Weights of a small mixture-of-experts language model, trained from scratch on English Wikipedia.
Size: 12 layers, width 384, vocabulary 4444.
Experts: 16 experts in each of 6 layers, 288 SwiGLU neurons an expert, 2 picks a token, a sigmoid router.
Below are experts of layer 2 (counted from 0) of a mixture-of-experts language model. Rows are named router (the router's row for the expert), gate (a neuron's input weights, with its number), up (a neuron's input weights, with its number) and show model dimensions 192-287. Each number is 128 + 32 x the weight over its row's rms, rounded and kept within 0 to 255.
After each expert's rows: "mostly gets" lists some tokens that are sent to it at least half of the time. This comes from a sample of Wikipedia text that the model never trained on.

# expert 10
router [ 91 120 189 198 151 167  83 125  91  96 134 105 103 128 111 144 120 125 106  73 147 143 176 179 124  74 169 164 138 128 197 147 123 132 147 110 144 166  44 155 171 100 129 117 105 112  93 168 147 128 126  79 114 128 102 174 117 115 137 160 156 130 147 137 143 108 103 115 149 109 144 104 220 107 163 153 129 174 146 159 104 154 151 112 184 148 119 128 164 165 159 135 123 126 157 102]
gate12 [100 120 114 145  99  90 152 135 159  79 107 103  97 162 132  87 146  80  95 143 112  85  67 168 100  92 123 117  68 193 110  89 111  45 166 153 146 148 101 165 103 142 123 158 112  91 127 119  76 163 114 132 146 123 132 100 121  89  95 162 104 146  85 126 143 143 109  84 137 143 115 100  62  76 157 126 134 117 101 109  91 157 131  97 194 132 128  36 125 103 125 195 154 121 112 104]
up12 [138 164  96 161 121 146 154 158 120 133 153  46 128 126 100  99  95 135 125 144 119 141 101  92 131 136  80 113 178  59 103 195 160 166 120 127 146 103 151 160 147 135  86 133 106  80 132  80 104 156  57 143 131 133 135  98 151 115  93 159  73 147 134 146 101  28 175  52 124 156 144 124 135 152 103  98 105 107 210 108 130 156 124 105 116 112 179 112 107 164 159 173 126  96 155 160]
gate13 [169 153  48 156 117 154 178 141 180 139 148 157  61  55 164  52 203 142 133 117 153 154 152 199 163  64  59 107 100 135 178 164 155 158 117 135 164 123  81 120 117 150 179  76  67 161 149 160 136 125 130  98 121 103 145 149  94 172 113 122 174 118 112 131 121 146 103 179  70  98 131  99 155 132 102  95  80  92 135  61 160 131 117 143 133  78 100 138 133 134 126 137 101 171  85  91]
up13 [149 154 154 176 120 104 148 162 173  68 132 144 129 146 100 118 126 119  87 138 111  77 116  82 158 108 122 113 105  82 105 147 159  96 131  80 130  80 140 129 118  94 126 104 155 138 170 136 131 132  99  74 152  76 150 105 141 138 140 138 105 124 116 131 161 136  66  59 158 116  84 138 120 156 133 101 134 151 117 128 178 142  74 161 111 168  80 104 108 118 106 153 127 120 159 123]
mostly gets: "tion", "ation", "ity", "ment", "sion", "tions"

# expert 12
router [ 16 114 150 133 107 112 104 143 111 110 141  68 129 125 130  81  72 128 130 137 166 154 122 178 135 112 198 181 152 148 134 152 105 173 119  98 151 103  90 141 198 104 111  87 112 159 119 129 137 146 165 106 118  85  86 171 161 132  78  91  79  88 147  96 171 133  49 110 106 132 148  92 145 115 176 122 128 146 133 168 101 146 143  89 164 156 161 152 129 134 124 168 180 184 127 122]
gate1 [107  79 223  99  86  96 148 108 124 140 180 108 132 102 121 129  90  84 117 143  86 173  69 191 120 146 166 116  99  65 152 152 154 146 145  81 175 175 117 128 136 101 130  85  75  92 133 140 155 152 127 180 164 123 108 121  82 183  91 111 111 129 113 104 109 154 118  72  81 142  61 136 120  77  85 118 104 183 143  74 122 133 174 107 179 134 126 138 134 203 131 107  93 172  98 113]
up1 [133 118 112 114 153 156 116 129 148 128  78 174 108 150  92 100 139 130 169 165 106 133 123  98 119 162 186 119  91 157 105 147 154 145 144 108 105  96 133 148 169 133 151  92 151 136 125 142 133 180  98 146 142 142  87 139 179 134 137 117 115  77 200 126 114 196 104 100  83 135 172 134  93 161 221 145 148 112 121 131 138 103 162 158 121  94 151 108 118  77  60 137 179 128 152 110]
gate2 [115 140 127 148  82 135  97 147 111 139 113 103 140 120 134 138 132 115 194  58 129 161 129 134 184 167 115  86 142 151 120  89 159 161  81 158 107 143 115 138 109 111 130  65 150 154  49 106 174 151 155 114  65 117  75 130 137 118 129  82 140 134 145  34 115 135 151 142 169 175 107  95 155  99 145 148 127 157 121  75 190 117 103 112 159 128 138 136 149 138 160  77 184 101 105  35]
up2 [139 140 166 131  63 112 134 101 110 113 130 141  87 101 110 124 164 112  75 151 124 162  97  97 126 151 122 106 154 119 138  82 145  92 109 131 102 118 185  83 151 126 169  77 124 116  63 140 174  80 159 121 157 150  97 145 128 168 126  80 154 136 125 157 140 117 157 143 129 148 112 112 156 147 147 130  99 135 186  86 183 154  60 112  96 174 121 106 140 126 103 121 202 128  95  56]
mostly gets: "with ", "had ", "have ", "has ", "ed ", "ting "

# expert 5
router [110 194 184 179 138 160  88 139 125 122 141 137 154 129 158 121  94  88 120  99 131 159 123 144  94 116 160 140 159 163  91 135 125 116  99 111 146 142  57 112 143 117 142 102 102 123 126 109 111  89 138  82  99  72 129 188 102 158 109 140 115  90 161  74 160  95  89  99 151 159 177 126 195 110 126 132 129 134 155 162  70 141 164  96 191  78 186 119 145 158 102 118 206 180 116 191]
gate12 [205 125 127 177  87 151 179 124 105 134 103 233 184 118 109 101  89 140 173 139 113 117 131 124 103 165  66  84 133 126 143 127 106 138 139 136 161 115 119 115  92 156 123 166 133 115  65 115  97 127 153 199  81 149 109 115 131 190 129 133 173 128 203 152 140 101 133 165 136  86 162 155 180 144  97 133 100 131 136 154 138 130 165 104 158 205  81  91 173 165  78  81 145 130 131 142]
up12 [103  73 138 136 152 137 159 113 108 120 147 154 145 114 131  63  86 137 129 122 166 167 170  82 143 134 123 154 117 154 105 170  81  85 105 152 120 122 115 147 120 161 164 142 127 160 122 118  98 191 108 121 114 130 154 144 167 202 159 140 182 172 184  79 155 115 110 150  89 140 144 104 165 108 121  81 159 119 104 145 139 133 152 158 148 126 134 103 130 122 126 168 162 202 133  61]
gate13 [144  86 105 104 165 141  65  82 142  82 158 123 184  61 161 110 123 228 161 122 150  97 184 122 128 182 113 118 110 111 113 161  97  75 100  84 199 163 144 148 146 117 149 124  95 179 148 130 184 119 169  80 168 135 113 115 107 146  98 129 104 134 113 117 175  99 148  88 141 110 135 100 114 118  98 128  69  94 144 134 120 136 103 137 136 114 170 170  93 136 152 116 165 117  76 161]
up13 [110  95 145 182 104 132  81 151 130  95 157 155  85 159 105 177 121 139 124 141 156 103 195 183  57 150 141 119 177 141 159 153 142 106 111 148 157 110 131 154 148 144 147 136 129 123  79 151 159 126 148 148 183 202 120 118 141  92 115 123 113 177 106 142 139 109 131 136 114 143 199 155 158 146 168 104 120 118 102 112 100 152  85 122  81 101  98 165 177  98 168 110 146  89 142  94]
mostly gets: "uc", "ok", "uk", "ug", "ur", "ah"

# expert 6
router [126 110 169 148 141 132 110 104  91 142 135 120 123 118 113 169 171 202 114  73 137 186 128 141 128 137 168 130 103 194 152 174 117 204 138 186 119 124  84 207 109 145  94 133 103 167  95 116 113  79 132 161 157  93  84 165 145 122  90 114 120  92 167 169 141 128  82  97 184 108 144 138 131  80  73 116 133  98 144 138  62 136 128 129 164 149 141 164 171 128 145 113 162 135 143 151]
gate1 [110 107 124  74 168 145 116 121 153 112 133 203 119 159 153 194 124 118 118 192 116 126 171 143  82  99 133 129 150 126 110 109 129  33 123 138 115  65 151 139 126 145  93 139 122 157 118 146 155  99 142 151 103 150 123 156  93  94  73 127  92 121 110 122  90 145 182 146  73 106 133 100 157 174 114 146 158 171 123  99 180 140 141 129 129  99 126 141 118  66 121 156 140 112  99  89]
up1 [120 100 135 115 190 104 112 177 120 112 113 150 101 155 110 208  82 185  72 106  95 166 151 142  73 129 199  40 128 122  94 140 100 165  98 151 119 112  94 118 144 110 167 139 151 136 155  96 157 137 171 104 106  64 128 110 149  99 117  47  68 106 131 148 134  81 161 173 108 158 149 127 141  93 132 164 168 103 151 139 126 119 143 133 194 142 143  80 114 101 133 125  85 145  90 196]
gate2 [113 170 118 131 127 119  94 118 116  92 137 118 124 139 170 125 131 115  53 116  97 153 119 156 118 126 189  90 108  92 111 162 101 125  97 103  88 175 151 191 137 128 101 105 113 153 118 151 114 131 132 130 119 126  96 121 208 156 110 132 201  76 108  84  86 177 159 160 129 180 105 145  80 121 122 156 150  34 115 136 121  75  60  61 126  49 133 145 156 114 161 160 110 121 118 147]
up2 [147 144 126 152 138 103 160 114 124 107 161 105  98 165 137 101 117 139 145 170  74 147  66 128 104  99  67 141  83 137 142 172 157 161 139  54 115 126 132  92 121 108 124 204 122 136  97 144 120 156 103 113 193  80 134 169 133 118 192 137 144 110 153 152 153  93  56 105 128 141 154 114  81 124 104 141 178  63 122 104  73 148 144 109 142 145  83  87 126 117 101  64 128  49 152 103]
mostly gets: "0 ", "2 ", "of ", "1 ", "6 ", "3 "

# expert 9
router [ 80 200 150 135  82 113  80 138  79 128 120 146 129 149 137 121 117  80 121  96 113 169 146 161  59 150 186 175 152  98 149 220  37 169 118 165 195 139 122 110  91 126 108 132  86 155  89 182 119 118 149  92  93 100 115 175 113 190 146 142  97  89 143 110 101 128  98 109 125 118 162 125 179 126 120 126 110 121 185 153  70 167 162 133 159  90 137 148  92 168  89 148 147 180  78 135]
gate1 [ 69  82 123 120 141  80 131 176  82  76 169 196 129 120 147 136 149 100 104 174 116 145 128 179 143 160  96 147 139 154 163 219 114  98 173 151 152 140  99 116 210 157 154 104  58 184 116 160  97 147 143 153 189 170 165  68 105 158  98 136 121 101 139 128 138 141 159 130  93 110 120  99  83 131  78 190 100  64 180 114 167 194 134 111  95 124 101 127 132 189  88 118 153  69 158 102]
up1 [ 56  95  93  90 176 115 217 164 148 101 167 173  45 139 154 111 129  71 129 162  89 177 130 114 161 186 145 165 133 171 157 178 162  99 145 158 130 110 117 129 142  97 142 100  95 191 123 104  61 154  66 138 169 172  98 116 149 104  86 157 138  79 121 155 183 129  79  81  77  96 140 107 115 149  86 154 178 159 138  90 120 172 162 110  75 138 135 111  99 135 142 125 114  92 181  90]
gate2 [102  73 126 137 133 126 140 128 129 111 151 100  17 108 160  39  86 124 153 132 135 170 121 109 102 102  50 104 144 125 136 131 177  98  59  93 155 148 150 113 103 123 128 143 128 104 181 150 145 123 129 133 124 165 163 124  88 122 116 117  78 115 112 148 153 156 141  97  54  70 122 149 154  95 154 102 123 149 134 127 170 129 138 116 140 125 104 148  87  92  91 170 137 124 147 181]
up2 [165  82  68 173 107 136 155 144 128 130 163 140  93 120 107 118 143 100 185  71  81 185 134  94 135 177 117 186  79 113 169 127 129  67 121 142 134  88 168 153 105 140 133 132 146 123 164 168 130  98 103  78 113 121  84 186 120 147  98  73 228 139 111  99 117 169 163 116  26 208 136 160 117 149 158 144 140 115 117 180 158 132  71 123 194 122 147 105 157 150 112 105  17 169 195 118]
mostly gets: "(", "In ", "), ", "from ", "March ", "December "

# expert 1
router [ 99 126  89 105 117 100 114 133 120  58  93 122  97 105 151 121 139 126  91 156 135 162 149 205 120 207 209 146 121 164 158 159 130 136 116 159 167 132 128  97 112 131  66 138 113 160  65 137 153 152 140 153 141  81 154 155 132 155 100 146 133  92 189 135  89 144  56 132 122 133 173 148 163 134  77 119 103  88  64 168 106 131 166  97 179 149 143 176 118 148 158 100 214 178 105 121]
gate1 [104 122 138 123 150 134 104 129 138 109  79 124 159 132 150 144 142 135 118 139  84 165 116 119 150 131 171  79 169 191 139 128 137 123  51 129 109 144 128  97 138 117 108 140 107  73 164 191 180 139 140 184  89 203 106 121 149 184 140  64  63  84  80 137 138 140 109 172 102 143  58 118  47  80 116 109 110 168 158 169 183 147  93 124 105 149 182 130 138  90 142 155 142 134 181 105]
up1 [139 161 160 169 137  39 163 182 128 158 134 136 128 146 151 134 169 143 106 149 163  73  81 106 113 136 119 150  99 113 169  75 132 194 109 139 153 100 161 128 135 144 117 158 157 175  61 152 156 133 113  41 105  90 165  69  84 133 122 197 156 182 164  94  75 113 100 100 135 143 178 144 145 176 144 118 151  65  81  95 101 128  87 114  87  89 117 175  88 130 103  96 103 112  74 159]
gate2 [ 93 185 169 160 137  56 111 166 123 104 144 137 134 182 104 119  83 172  97 115 142 126 141 146 103 114 125 137 107  92 163 143 101 149  94 163 167  67 140 117  99 138 140 174 128 185 125 164 129 162  97 138 206 123  78 149  99 123  66  99 142 151  98 178  71 156 140 153 107 140 109 111 163 126  62 163 126 173 122 162  78 106 117 120 113 177  98 176 141 130 209 109 130 183 104 188]
up2 [138 164 141 104 187 156 225 113  90 149  97 115 124 106 139  88 137  98 213 141 161 135 140  76 156 133 144 111 162 143 105 147 144 165 133 126 119  64 109 154 139 136 151 109 112 140 110 160  95  36 125 116 116 145 146 139 136 125 155 158  82 118 147 155 184 127 110 114  90 109 136 123 118 159 107 132  98 146 149 151 180  91 113 114 173 102 143 141 109 131 115  80  95  33 138 120]
mostly gets: "St", "K", "H", "W", "G", "Ch"

# expert 15
router [134 142  99 151 134 118 136 155  89 100 167 122 132 163 104 113  89  84  75 123 168 153 188 124  84 174 139 165 118 133 135 134  98 160  90 109 206 147  61 107 135  96  58  88 111 136  77 122 140 154 132 120 148  95 153 132 151 104  97 191 165  90 177 109 116 158  91  96 117 120 148 102 122 141 137 102  84 178 165 193 107 206 159 104  95  89 167 156 171 157 142 112 132 176 136 125]
gate12 [126 157 196 139 111 127  94 119 126  74 146 139 172 151 130  88 160 124 148 142 143 185 187 132  77 136 134 126 133 156 179 159 119 103 131 133 156  85 109 100 136 141 134 118 119 167 148 140 146 161  90 151  83 107 125 181 127 113 112 148 123 119 144  32 117 156 102  93  71 111 146 190 112 206 122 150  97 175 137 113 131 122 167 104 125 118 134  94 160 126 141 115 118 120  52  89]
up12 [119 101  73 102 126 155 111 132 167  68 115 109 109 161  98 129  76  89 153 124  81 138 161 120  74 116  98 172 141  93  92 157 136 102  93 114  76 117 125 158 122 129 152 122 114 168 117 157  87 115 145 158  91  86 107 149 175 123  69 121 163 137 163  88 110 136 146 184  91  73 161  90 126 144 142  98 119 114  77 183 111 129 152 141  54 146 101  84 111 108 115 123 138  67 102 134]
gate13 [ 77 117 139 131 109 130 136 114 125 181 158 165 159 134 228 100  91 167  83  91 130 185 126 112  90 176 104 171 169 117 143 131 148  80 163 104 157 118  92  59 144 175 154 130 142  95 115  99 193 142 148 165 120 138 140 195 167 119 121 103  91 105 134 118 147  89 199 124 184 132 117 123 139  73 184 106 109  97  76 106 129 140 154 139 123 178 182 130 116 107 136 116 138  73  95  93]
up13 [ 78  88 141 134 189 146 186 146 158 116 161 161 132 106 140 127 106 130  56 106 167  73 115 108 216 131 118 133 129 124  84  57  55 175  59 148 140 128  77 164 141 117 160 160 169 177 108 148 163 202 174 134  81 122 123 115 159 139 152 102 156 175 131 112 136 137 169 140 159 121 177  83 160 111 167 133 173  92 130 122 108  61  75 120  79 112 116 169 103 118 118 122 125 214 101 162]
mostly gets: "the ", "The ", "-", "his ", "their ", "this "

# expert 13
router [ 51 103 188 121  70 112 124 116 129  59 140 139 132 142 137 104 115  99  93 107  90 182 126 186 132  75 167 163 131  84 161 107 153 104 133 130 147 128 133 146 133  99 143  93  96 111 143 143  84 172 118 102 101  72  64 113 162 210  86 129 101  63 144 116 126 196 131 126 145 140 146  98 152 148 128  92 107 124 155 141  97 119 106 106 146 113 130 148 179  97  74 131 155  82  91 124]
gate1 [141 124 126  82  94 133 144 144 213 145 166 126 162 131 157 170 116 148 104  69 127 152  87 179 119  85  98 117 115 157  73 210 112 185 153 119 142 127 134 130 126  97 129 101 110 144 134 141 134  98  95 129  90 168  80  73  90 141 147 135 106 180 100 131 102  81 143 107 110 123 102  91 196  73 152 117 111 105 120 139 134 115 175 158  92 170  92  46 135  86  99 157 154 150 113 126]
up1 [ 75 120  79 145 127 107 129 119 120  85 126 175 120 149 132 124 132  74  89 148 138 136  91  98 158 187 151  98  95  65 202 151 161 145 163 140 113 143 149 124 138 199 168 141  91 179 109 161  92 113 144  87 140  68 172 135 129 139  98 129 175 108 173  68  86 122 166  96 184 122 189 156 108 140 118 136 130 135 135 169 117 127 195 130 115  95 140 183 106 115 144 163 137 124 155 138]
gate2 [ 69  82 119  96 150 118  91 145 154 138 118 144 151 100 190 118 104 105  27 116 142 126  56 106 140 119 145 139 155 185 199 107 169 118 174 136 151 162  98  92 157  90 124  99 160  44 109  85  96 108 175 161 140  74  96 183 118 183 156 102 103 135  89  93 113 141 107 158 175 108  97 104 188 102  94 118 136 144 183 111 110 124 104 138 106 108 133  29 121 145 120 157 154 159 133 145]
up2 [108 121 112  92 146 145 106 108 129  94 100 158 145 108 160  87 142  92 145 143 114 113 123 205 140  62  94 130 116 143 127 113 125 118  59 144 161 116 172 194  97 141 182 180 145 162 100 127 164  74 141 161 189 143 145  93 112 105 135  90 168 122 124 100 150 136 143 152 156 121 195 146  68  76 141 175 129 130 126 124 127  62 150 109 127  88 141 143 129 113 109 108 144 126 125 135]
mostly gets: "\n", ") ", "\" ", "% ", ")", "ations "

# expert 3
router [100 164 146 159 103 113  70 120 122 106 135 125 144 150 141 116  66 152 130  74 136 150 166 113  88 142 163 156 126 145 146 143  80 149  93 155 105 107  45 119 118 141 135 131  85 136 121 125 126 108 173  69 141  58 129 150 126 151 133 160 138  85 180 143 147 134 108 110 116 172 154  93 214  97 128  98 137 109 157 163  96 196 114 119 196  71 165 146 148 151 135 162 146 211 125 132]
gate1 [127  66 110 139 139  99  67 158 131 169 164 123 111 113 202 107 127 142 134 118 101  73 176 132 116 144 125 132 178 144  84  85 115 150 171  92 136 136 138  92  92 174 147 117 165  99 132 134 150 132 181 157  79 125 160 115 113  92  70 178 183 113 122 115 133 152 154 140  94 114  69 103 140 132  84 117 130 153  98 135 126 115  93 152 156 161 136 107 142 174 105 150 168 135 101  87]
up1 [198 105 110  60 152 144 113  64 113  96 125 126 157  48  84 117 108 124 159 165 110 159  97 111 137 115 129 140  71 130 109 145 127 101 137  70  82 117 119 137 152  70 139 104 122  74 163  97 124 160 141 152 134  80 147 163 175 121 135  92 137 144  39 113 134 139 169 141 129  90  85 153  95 135 104 119 117 104 108 100  89 125 191 136 151 151 147 109 123 197  96  45 174 147 167 169]
gate2 [134 152 142 148 105 167 129 136 130 107 103 109  93  85 111 124 148 113 152  97  99 121 130 109 105  96 128 185 112  84 139 176 189 138 108 136 106 103 146 167 126 147  48 120 135 125 104  87 130 140 139 190 178 112 191 121 125 135 110  77 162 130 114 166  80 200 166 107 156 196 149 109 129 132  59 128 148 148 180 108 123 128 131 110 136 123 111 124  97 104 119 147 131 181 184  87]
up2 [123 137 104 149 112 128 155 142 104  88 142 213 117 204 141 188 120  62 117  91 109  95 193  86 157 170 160 109 161 183 115 141 151 111 100 156 130 173 155  70 122  99 139 118 167  96  89 153 108 162 149 158  97 158  92 164  61 125 146  75 114  74 136  75 102 122 171 163 170 143  94 129 159 132 205 136 120 137 143 135 113 120 131 101 130 131 150 151  90  95 107 190 168  98 115 135]
mostly gets: "El", "Mc", "Cor", "Bar", "Car", "Ro"

# expert 14
router [128 150 155 133 124 118 116 145 102  87 151 136  95 116  99 110 146 113  81 106 119 181 149 169  81 136 106 133 122 111 184 172 102 133 105 125 157 141  89 151 170 156 108 153  80 171  82 141 134  79 168  69 133 116  75 162 151  92 102 179 100  93 125  90 124 179 119 115 173 155 135 133 181 148 106 122  91 141 117 181 133 155 100  90 184 137  93 170 156 124 124  57 156 141 148 130]
gate12 [142 141 151 160 156 150 147 134 108 104 146  78 137 118  87  77 160  93 145 118 162  96 144 176 105 126 132 134 137 178 104 147 200 135 137 124 146 104 143 150 175  83  83  96 115 139 179 120 106 148 136 142 113 122 157  99 102 144 112 156 136 176  91 115 127  90  95  86 127 149 149 134 123 160  72  96 146 113  99 129  95 126 101 141 129 141 103 147  88 132 139 158 146 157 134 106]
up12 [137 133 104  86 120 122 193 120 159 129 112 141 119 141 181 171 115 136 152 136  66 132 115 123 175 116 101 128 135 138 167 122  84 152 181  81  95 159  79 186  83 203 150 153 147 106  63 188 114 117 115 130 152 100 100  63 124 144 116 205 154  71 134 102 128 173 148 162 116  77 138 145 137 107 198 162  99 107 147 109 131 141 158  53 133 118 116  82 172  91 137 131 132  85 140 136]
gate13 [104  97 104  97 170  46  47 136  59 103  33 112 129 144 147  98 112 139 140 125 156 110 197 150 134 154 120 119 118 153 102 174 108 146 125 155 114 123  82 131 123 199 172 134 159  91 121 122 126 149  84 157 128 157 131 153 138 124  93 137 142  79 100 114  85 195 157  65  94 133 150 113 109 126 138 133 141 131 140 131 117 218 133 111 149 131  88 130 116  88 148 150 137 143  88 141]
up13 [170 163 160 123 149 108  81  78  83 136 102 131  80 103 147 147 107 133 122 120 131 166 105 155 115 177 115 164 139 129 118 157 144 152 106 177 140 111 102 100 119  82 142 120 169  68 112 125 101 105  73 118 179 108  96 136 122 126 130 184 130  89  67 125 122 193 142 161 108 146 104 123 102 128 143  91 148 158 189 120  88 143 142 103 165 139  92 121 208 107 108 134 142 123 161 115]
mostly gets: "sup", "However", "dep", "cont", "offic", "Cent"

# expert 7
router [109 124 162 130 113 115  64 170  95 107 141 134 115 105  74 138 114 167 135 152 151 211 188 149 139 102 150 108  81  85 111 168  82 197  97 169 159 173 100 151 115  59  89 123 101 102  98 170 122 127 142 106 141  96  87 149 102 133  86 162  72 105 166 128 160 133  87  88 177 103 148  95 174 110 127 140 119 135 118 184  75 175 157 113 151 140 113 159 161 127 119 150 155 155 165 180]
gate0 [ 88 111 138 119 110 117 122 144 150  78 129 133 121  94  79 109  77 104 159 132  99 121 163 154 129  88 128 103 109  80  63 111 115 100 140 124 177 100 118 145 167 148 153 148 137  99 112 142 142 145 181 177 115 170  59 181  90  74 132 124 139  90 140 175  86  98 137 173 148 112 121  99 148 160  88 141 126 115 104 123 139 156 148 120 116 125  70 139 105 146  99 181 140 137 129 183]
up0 [109 152 118 109 124 151 155 149  89  96 120 129  72 132 168 104  97 106 134  59 124 161 124 172 131 154 125 102 103 180 101  90 130  70 208 106 133 151 153 142 108 131 165 155 130 158  76 132  89 140 104 172 167 132 115 194 142 107 106 147 170 102  59 168 119 111  96  93 115 119 144 115 123 118 127 124 127 122 141 127 159 116  77 131 142 115  80 112 136 153 152 112 191  50 151 118]
gate1 [117 100  75 105 139 194 147 149 183 132 107 115 155 210  88 112 124  84 111 141 169 116 120 121 161 125 124 115 154 111  74 189  92 115 152 164 129 120 122 128 154 138 106 163 156  82 137 144 167 132  92 118 171 138 114 155 209 162 137 111 110 104  99 119 142 147 115  82 183 200 134  83 143 156 161  81 123 177 123  84 118 166 145 120  73 124 122 133  90 188 123 156  56 164 110 100]
up1 [104 162  76 112 146 149 172 110 131 162 154 120 105 157 126 127 142  79 123 179  89  65 136 112  91 107 129 143 115 100 108 174  98 138  82 134  73  82 149 124 134 122 101 106 169 120 130 117 103  88 153 102 157  80 124 115 181 131 129 110 124 122 136 125 138 164 115 126 128 183 187 108 100 169 108  74 169 102 116 132  99 136 155 118  95  90 108  78  95 110  71 202 112 112 139  85]
mostly gets: "born ", "General ", "written ", "published ", "created ", "established "

# expert 11
router [136  80 194 138 121  71 131  88 107 151 108  74 134  68 129 107 163 129 128 101 136 185 129 145 173 152 144 155 111 147 117 149 166 141 152  95 152 127  99 164 190 117  80  86  70 156  96 108 161 111 134 128 187  77 141 198 120 132 143 184 183  87 142 119  76 153 117  91 107 151 166  99 169 101 104 128 140 140 158 181 124 138 137 122 160 141 104 159 139 137 173  81 145 154 102 164]
gate1 [156 122 106  72 124 174 129 122  90 124 128  99 187 116 127 134 118 143 141 158 123 151 141 103 147 127 145 186 153 103 130 149 140  97  85 138 195 128 114 147 108 132 146 101 120  57 178 119 174 140  82 155 192 127 139 115 108 162 127  90 114 121  75  89 101 117 146 120 157  60 121 106 101 105 111 108 155 147 145 180 150 144 121 150 133 164 179 118  89 127 168 156 108 179 172 114]
up1 [134 122 138 139 134 150 141 131 136  98 101 174 118 125 186 160 161 144 140 154 125 169 126 164 123 159  92 124 140 148  91  98 146 130 126 124 143  81 156 161 102 123 127 129  87 137 158 191 131 137 108 139 172 129 122 166 123 108 120 150  95 103 138  74 104  75 107 125 134  69 103  94  67 118 103 142  97 136 107 193 134  92 100 136  97  89 109 145 124  77  98 235 124 162 131  89]
gate2 [127 114 105  95 106 157 146  77 137  54 188 127 124 155 145 121 122  91 150  88  82  93  68 130 165  77 138 126 113 153 142 162  93 166 119  98 144 122 140 159 154 112 199 160  90 109 124  87  90  35 173 195 115 129 146 120 138 160 132  80 134 103 112 114 157 171 126 115 103  90 110 149  50 112  59 132 146 135 123 131 133 107 140 113 114 114  95 143  95 101 106 108  65 173  92 139]
up2 [125 119  96  74 131 163 138  93 119  64 159 116 148 150 141 110  76  86 141 106 103 117  80 129 160  43 126 102 132 161 131 143 124 148  72  75 147 129 129 172 168 119 166 138  97 102 153 101  93  73 164 215 111 107 164 158 145 157 133  97 137 124 107 135 125 145 102 140 112  85 122 159 100 116  98 133 168 128 166 156 180  82 128  92 105  82 146 140 111  97 112  70  81 180  63 105]
mostly gets: "|", ".", "4", "0", "==", ")"

# expert 8
router [115 130 118 162 123 131  63 108 129 100 160 116 128 140 111 171 138 155  93 135 180 197 151 192 122  73 171 132 108 171 171 126 121 183 122  76 136 112  94 174 114 143  81 132  79 152 109 138 137  95 141 110 128  53  85 117 158 115 107 146  92 117 164 144 139 124  78 118  92 135 139 100 195 170 159 121 130 140 140 174 103 141 177 116 142  91 130 195 193 123 124 113 136 113 158  91]
gate1 [102 141 114 150 116 143 115 106  57 163 165 131 138 140 145  89 199 114  78  87 156 196 114 170 123 123 149 138 129  87 150  81  68  83 165  66 142  87  90 164 134  72 124 170 161  85  86 115 132  69 130 120 129 160 105 102 203 150 165  80 128  77  96  88  79 146  81  97 119 124 170 127 137 157 181 122  67 182  95  82 107  76 130  91 153 143 141 152  98 124 149 158 129 155 166 134]
up1 [171 125 167 115 118  97 136 147 162 126 136 113 118  97  98 129 137 166 172 113  98 173 117 166 115 127 109 200 188 125 123 118 134 114  26 176 190 197 195 141 107 160 145 104 123 103 162 150 119 187 125 114  85 125 164 120 106 127 138  81  84 151 126 111 149 123  66 110  70 152 127  70 129 128 127 132 126 126 176 145 111 130 139 148  76  87 108 104 114 177 161 120 144 105 165 134]
gate2 [160 133 102 111 134 146 138 135 115 156 167 133 105  38 120 103 135 143 118 134 153 159  95 190 129 115 160  88  91 147 160 172 140  89 128  92 133 160 117 117  91 172 141 118 116 135  98 174 129 113 168 113 131 102 117 148 117  99  90 125 123 152 150  85 116 152 139 126 176 136 100 129 123 152  91 129 127 145 161  78  56  87 127 126  91  90 131 118 112 121 154 167 121 148  97  99]
up2 [120  49 133 109 172 172 112 114 125 155  98 136 126 100 149 137 102 126  98 166 180  97  82 145 157 140 116 144 147 133 122  96 123 128 118 120 153 103 149 122 104 124 142 138  98  89 165 160 172 164 123 177 134 104 101 169 114  83 137 106 125  84 113 132 167  98  90 154  98 120 101 125 133 107  70 158 166 181 191 129 100 115 130 148  85 137  79 131  96 150 119 173 108 154 124 121]
mostly gets: "Total ", "record", "appear", "Votes ", "|---|---|---|---|---|", "comple"

# expert 2
router [112 151 183 149 110 108 118 138 121 142 178 172 136 118 166  97 105 154  90 110 125 198 170 121 137 122 172 113 125 144 197 158 131 192  71 138 135  97  66 149 122 150 119 131 105 187  84 154  72 146  99 100 121  96 125 163 111 138 101 127 135 125 170 105 156  98 142  97 131 109 136  87 121  93 117 139 106 154  89 156 106 160 139 136 119 133  96 159 187 154 139  92 156 162 106  99]
gate12 [105 145 164  55 137 101 164 140 159 153 102  69  95  83  94 122 110 138 170 155 176  94 115 188 125 115  49 161 133 180  83 107  99 139 143 181 154 118  97  83 145  92 176 121 111 156 116 134 126 143 127 126 154 116 193 182  86 203 175  41 148  98  97 112 105 154 137 135 151 127 147  88 146  88  95 114 161 105 157 154  90  94 115  95  81  92 117 124  48 145 163 126 143  77 132 148]
up12 [ 91 123 134 137  93  22 142 175 124  85 155 145  77  60 144  95 148 132 145 118 149 129  87 129 177 160 109 188 109 147 156  40 129 116 115 150  67 118  82 103 146 140 122 114 147  94 123 108 114 152 174  90 134 158 212 161 155 117 148 164 133 127 133 162 164 152 173 179 132 146 117 146 173  89  70 162 137 127 121 128 196 129 177  78  90 128 167 218 172 140  72 150  95 120  70 167]
gate13 [130 174 119 103 144 202 147 111 152 109 126 156  92  92 109 125  93 178 121  72 140 156 112 102 147 124 105 164 207 188 113 126 212 120 139 158 114 153 119 147 130 115 172 143  87 102 125  57 152 152 105 148 158 105 112 138 113 128  85 134 114 118  90 132 189 113 124 176  60 134 139 146 163 118  80 136 170 155 137 127  74 118 193 144 130 162 109 143  77 115  98 154 154  95  72 100]
up13 [124 144 105  92 117 122 103 152  77 108 154 104 169  87 141 101  84 107 120 175 120 135 119 128  62  83 171  94  82 118 183 148 107 106 154 124 171 136  77 133 137 140  79  93 147 124 135  98 106 146 183 169 135 137  99 104 145 102 171 138 160 137 165  90  72 146 146 105 110 120  52 129 138 198 168 131 117 147 155 120  83 139 144  82 161 108  87  89 131 118 149  78 114 133 135 121]
mostly gets: "i ", "u ", "z ", "I ", "ia ", "C "